Experts of a small language model.
Size: 12 layers, width 448, vocabulary 8192, 65.6M parameters.
Experts: 176 squared ReGLU neurons an expert, a softmax router.
Training: a variant of Muon for the experts, 6466 steps.
Below are experts of layer 9 (counted from 0) of a mixture-of-experts language model. Rows are named gate (a neuron's input weights, with its number), up (a neuron's input weights, with its number) and show model dimensions 128-191. Each number is 500 + 50 x the weight over its row's rms, rounded and kept within 0 to 999. Numbers have three digits each.
Before each expert's rows: "gets" lists some tokens that make up at least twice as much of what it gets as of all text. This comes from a sample of Wikipedia text that the model never trained on. Tokens count by the router's weight.

# expert 12
gets: "\n", "-", " e", " Al", " =", " ne"
gate0:486637407538512500364587485614442486477460492517502460536541428481540501455509457556534600540624441473520553522496498547441494583536467429500573493491425490545482526474451456492543560528542620
up0:562466533498615482587546468477387493659480500433501504485441481523563444543496562413481470519503489412441538452500456550487539477516541476450515469558521421496475505451547559496465472417486539
gate1:510473450468556474495513478469586521516509557479564549547456499531507563553522578500551446505527546520418590413542554558545481508443461548556523515518439393584544483500489593475449544584453487
up1:616535473409499582497453459513433501502468520529564505425444452480554620556449511522564490482473584544482549475504523546504552538488479500575492476484419453625534485430486527533518524515478481
gate2:508526481506415464507492506491492429518518521459469493561457509410536588560505482572506559427422623545502401512490417571402528488415508464559383481459504566511508484457558437511537449561514539
up2:509468543505403512547493503422525478407521421499532441538464511436506495509572523491453465393402501576599468470480597516488421527525493532599474560440527583418466518363526448489437449513586459
gate3:594617550429400430447526501487472472487497504447513486487580474452534462476414579528621570540545426513500466527464484477495477497465482500505486429518583483524515510570451378535535422535543522
up3:517518526425538531524507506518498545521453484509460578522531534497459500543582516459468451504558431472465520461558409495527547488485503534573486564486550508567483459472488522536472465466525386
gate4:485558559551525402549577562466528469525535488671512481471513584411415425380549510449509480539538570568449431451594562541338493516503493497582549476419544569439385511503474525446513527550534535
up4:504450568475479474488522494463489541578429496443493432579462510484451443376537521389501456452561460547500576500512456507467455531473457528575485558502478484501370394472521593534463505566514567

# expert 10
gets: "s", ")", "\"", "ion", "ation", "es"
gate0:566473446506485519499399514525500558527496504460561514498500551489658510478415459480535545442439482521507476481499546545509552476508543461423431456486500437539555531526523483448442432467473490
up0:402629478467564545514543603453380516539383437568517549478617441493427462504502491508575531587524552453428468492511486543547505488549475602541534555506451512541546482478473435512352552568536505
gate1:576453484457547509573511459489390434533504598462561609551538540480494459466515425525602506531535490545513467458448529578500589557527523377442460428412489523515568483491568500533583518433442453
up1:485482458486611416525499493545450506484541522509470448481568468509520543570471501400517438444472476556472505453463489569455548554359449419506576569518524565483529512591462537499493511569531546
gate2:595436489465517485413442576466484576490489476469494504544610557468567600487510486550509447495478414533393513433552385427461512395476503476463555463443484419508536485454501555536528481428476465
up2:450550446509396496482510456493495425575581506519423525520587476530520413568494446507569479507475465401498484510505461458443499462512513578426518472496515501530482555455454411355563496457566441
gate3:510558480485513474534491473469519434499574447466455377576453436575430438596546505511519399554493549557535424513568494426445506492508469465513518475464580527495594499441476518451538523585530449
up3:515436587498522439490438369603428528463462422462498500536525546546468542530473473436497501541488555508517442564440520448547461514417511562447478555491509494515528452489483510492597482475563574
gate4:477561516522523458530415533464505515560558510467548430451521568562488425563548469471484472637451438461516545486566459498532406481485471486540424436516508519492488478492440533343533417373451489
up4:536510507495567539514472560500529546520504499502438487512490539419539477401503577442547526462444560556448528468588499463547525436564532428478572490558554538579473504500528474399523446526428414

# expert 7
gets: " |", "=", "|", ";", ":", " at"
gate0:492519496504387465518499549530558453489447585505533560501549435467476439377490519455535599514545510473485421542549473408430447458506548466517540452484454406491477531522459516560551569482473464
up0:536527486409435494470502470546479535438536548596521444465462389486450521453480499374520534542425591434549467519455497480460527506525547422627496368486434527445494438462489575522534454508493503
gate1:476524479407476470458509679531541356485538485407444523530459413511466436479511582484487482535547510453541527480474467459535474535516384496537551473405421483434473633500472399478483469520593461
up1:510488538470542511417515504568499474456517533524541501463497551506482461555561380488528522435559534514468495539541474508550559398479567508518415463505559510436553533550477593469466526625482547
gate2:511537543415457552454495551490538478489528509531563517460500507530572501477482493510479517502456471380535394418537452478417428507503484440571499547505505487492525551498447426454510494515526453
up2:519495550462449540496423576421494483552485516519550553450484501464561506499474485490440565550515507356549418413523462498481479514461518455521476484572482496531540505478425438499477458520495536
gate3:404562453463460548454473466492475438534448485505471455471492427460476496576497439580553491496435573493526491542504408527448449584502542559538557571519448495523519516497501552444476466533501413
up3:555534497532486481496478552548538500478507510438547580550486492525467469485560456426503441501616508436487558442519560501583398485467428566493497534563537437488507552499563505561466487515567557
gate4:557608438486485477393386419541416598446532615413485547502461451547504482515418479486555473427570466407524581423511512573458456441476459554498578444464497427505482399527570539570538483496417591
up4:548429489501439434517501530501440549481520505499538380526466598489477469548392461453478455437507505455461546403494489491447483514487568444512504447583423531385440470530531473472470476566523540

# expert 11
gets: " a", "'", " United", " New", "ti", "er"
gate0:579445548446516525500493477468396512533529530521565581433592457560526551594459514511560523518463477581545518440523431482439511501453517521504554513528605546491419568494476480367489518518542530
up0:459468468487405452568521600454466547415456487495482458560513591489468444445483437607470632473422565491528465489413533448499608458563482552522499580513509415458446475452481369368501501510509531
gate1:469477533570471445526551485445548452502474471582574516506501583457489517405553464448503528489578555455557452457507468393557458494516518539495448466449509470471488434475483473605481515542519545
up1:509560512484502384441521566476577483532558519471474436472416481428533571505522500487489442539454567495550575542578506524557462468529502493404568551516509562426394409551575497489515446484530497
gate2:568547474547528504534560625429446521480487587474534647503501506514471543513476559607516489530555519484493554565526465441570514560429616455476495482429527473542516461520478475517521490476509415
up2:477441454519501495490413463493465628523442506474458401509576439533494611509526464543521470511534515442429519551455519525500456538475558490508508476526497424501518556470520581514546529567453556
gate3:451456435466543545460536422545534561564485368541463526610545475514477433473444498528397444492465500535581517539386423554484423469427482533599526532450624549436510538544475586567447534430543498
up3:493496438486457519536514428530440563510527541493502423454551570611517430449543463478457554518620462434604593503550482512470531466516542377576413550490509468443523448529529486455560456390461511
gate4:477461474554618507504531477552396522565502602506521453390425454537560505613415496479498493571516559554446397519536500572505486505533488488504565465442411570528605476522451430510538530497464547
up4:466455494519493498362544556411457505463519523529501517502479511496412457438444460474410482472526496481472486406499426556472452443445456411548477462488489537543506524530473501450523515513494455

# expert 3
gets: "\n\n", "\n", "a", "i", "k", "h"
gate0:579545450483494419523388488539571507525510452495444485423502499454489448438555574431491537551505464476555528435521539415463495503529480469497552485491521546580503529492481576479532496477485528
up0:459446516535542579407588466410489507472462467560537546521469533471601563530504496570532415509562498461433515562507436457565392505397528614548504533428429454514435497584577418485446412577461473
gate1:399516438572488493558496515495467450513456502403432468498488441438474471525515526427483390541528560501538469620535464442492456565490346466467415542412474466499414597474540408462508505512545537
up1:449491573530479498445425555495426389556482504508650510434511488503494487546560492472499523513408455350507548476466545423611504468435481515557508511528556453565508453521395532503513420467392436
gate2:520482471507411523534427546522516360471481467423492429543575385481472613386395457480498532574527382557634529453456508451440459568485579526448511522459505525513427495612505542527547445483470439
up2:567456553521546521493422513462531395400512481461484491536565456466508425422524473443449603509527470511510464536457523481564466554450510478464470551473551487573431492508508531512505477484486421
gate3:542509436487482448487494437498522502537593498496399627512579451428479517508440534618578481514524547439594427518395446514541516509416460602476567477535546493457522451569525505510519563558489497
up3:528511470542449506542466481492540536462535505445500447510505494479532516507571571557485492484440446512535347511509440497463531481550502550520489453479470501473507490451513523380528528458504483
gate4:449498534494484460434471492519520478512523530428498556477553473484494481522519538495524501516476495535517601445446572485539455417574528588453456429531589553494388509572557390505518543540528560
up4:527554581514567504537546409542475440490508569524428542513547541474456513531573512480487546513582548492506473489581554577517597467458396442511536612501483519523499492519428522490424414522534563

# expert 5
gets: " the", "|", "19", " 18", " May", " September"
gate0:585613602486482548485519483445473526525615497531474474500493477512471469487438506524429533547540471582401423510518455526427428449525500487446549533540398365480456488563540586523558459526496589
up0:450417462478478518550523469448469661507510500475472539473474557427426464484512521518454395493537527490550502490429505476517520521544541510456399460472499498488486532423562463451523546578464706
gate1:455544459569415425428532496460531528545410485528474574514545389398414517520444483522531471526523598409508513513443566521503494459485497525564442413498493534516577437535463449511475539578431473
up1:503481550398521414441479488494585611526519475488549503539414512519490559481474609518404435522558591576525468439498482538533504494590487508518462377492385425477515481443555450507449490558477401
gate2:516451483449585505479527527470477493431487449493522503534417618448626485536325586471550509568553472462552491587552490613465563463495585590432490534403629482522525577539596414493541511553407448
up2:466554575466498470394521498449524502556494446547566618489502562489538527522387580585483508502496512513599502504474496415489492490395478514475531455502507513471535571517528479377537559433505521
gate3:467439471491497520487513559540512417454453459452412518550414469503583573553460484449529590511543492538590470457529407503485456563459514496550498536432466576464409508461568531522441497555470460
up3:446513471504443488538569504425576492460586477485527640537501560451509486571520524542562479557450440562460556558452561531525548453501522478600512513496430661444528518468495425461588543487494561
gate4:499531431482465457523551517465485428561476499522441656569545522514478472503569540471489559504475482442498548497582471528463465466657534422442523536506486515433589444538535512451543520516407523
up4:559479485540539540541555500520510524511505568481481512476563568489445418550459547568495513390510603545418449420488522522552469535519470517526489469572565462450518494460429429503490451536492518

# expert 8
gets: " the", " The", " a", " his", " an", "The"
gate0:513530456485540436507500512540500455438455488464496436429437454534482482559463495454454467472399474564478495454448501533462455526601521504546525492549439522466557549584528483413480503527548516
up0:463518466524449405564455537480567575480497464494453439492462533435443538545520519438546467552445530489522438448454468558496490544619512473452452595505458451496517538483548543471488436580484525
gate1:452455527574533547450458508418584516448462437435600493533515382449475545426490499538467527449548521439484515448495526538487456514483466483534544486501484426590531471530407481497406533478488536
up1:478412600550529464487506592518454478460600538471515591467510491485474454496489463441421458376440579586505439371589472606496499426555485444529496528639528457475569558550478526537481565487460493
gate2:480469516532524554540479489463554541435431502401525526485507438467566539463473491446595547523481589537515511453425484486508547515405453614449485538513480482546595585529465453478427534465423471
up2:498614453467582458461580575504453525482484515510591620508541494454412537487480500579538533629517449485522375578526515530520452434468583414562545564432566548546497535482451531517486466426533461
gate3:479471420512450408406485463470583551594529432509503482516475497492428482519447575549519397453541593466580453436548530428477554512525467596413552467507449514493456491403455582508487450502490495
up3:502422482492518525497417606537447608567558524499486541413412537563429487506548516588478572477589442518542416481528525404444416504404495572502610431453513602521505516504471472500478618529502506
gate4:473391594493475494528538478543469517482380568558549519455554567443432489501477501506444477371527465491519562491561544605539517471522482481443477436494467454469511435493444536489614499550485451
up4:438509435515461519482393515526481492559470537513519455525538488492443365507529502479465511539550519445553532414447391499455492579540410600487515515558506498468547417527497489392490508508510520

# expert 2
gets: "-", " to", " \"", "\n", " that", " he"
gate0:434471549520451457545545468421532487419584567526486515448576506560582513507392455501519468495560443540527589492467521486474477589484493551563481454484611468590599532513560457499462470541477568
up0:431448489525542540548488414412594418467518445495500495559521499554579493429469396513497502492534480449353600404494481457549578498547523507588503551445587496470574445524522503429427487517446522
gate1:482566582451501449568396473474488485557547446508567497444522401517581416591517524492475495439528453402477406520494535457525495515604473376477512523468475506390465522543489469553559437447543448
up1:563459606588404455518457516551414580479464478389437460489531531417464464492574485533479526578541602551508505486503515546555527547513479514514522511508525434445481477436498428527488488422563531
gate2:551388472397476511442507430473461510525453555635570492484604468487458520454495559565477478510517556505512517471457518463501522465526511540491391506573456502528623502559426455473543525512481585
up2:533436457433507514476500446474509462498460504536576483426524472551560499419442680502482497513639588552475450498438441450486529539505467544500370449546454519539633486504530454459543512486535522
gate3:541478487488605490502432546424548465535519568519517547545530449550532434466516431533529611562542517560510563503393530470534503552526566563543498520454447540488425471570443464443545471517505512
up3:536418417531476505534527541494546566484530471445425474488444455540497594396448338492448510495461444498495461522436551479507583450610469440517526553475515476571537528515474623516455485533465532
gate4:482598548560464502476584493522476422504566352472438533570533519598526492530461474478475499560365493402503520477502475437492536441423549531507485504492459516470565499410429459459511458564525574
up4:426574529542571508513424509541451434456495515418401455573494492490434536542586432475453446504501591507468517474547488472473511392442458454502607481522506420528402532474462479431462493430468472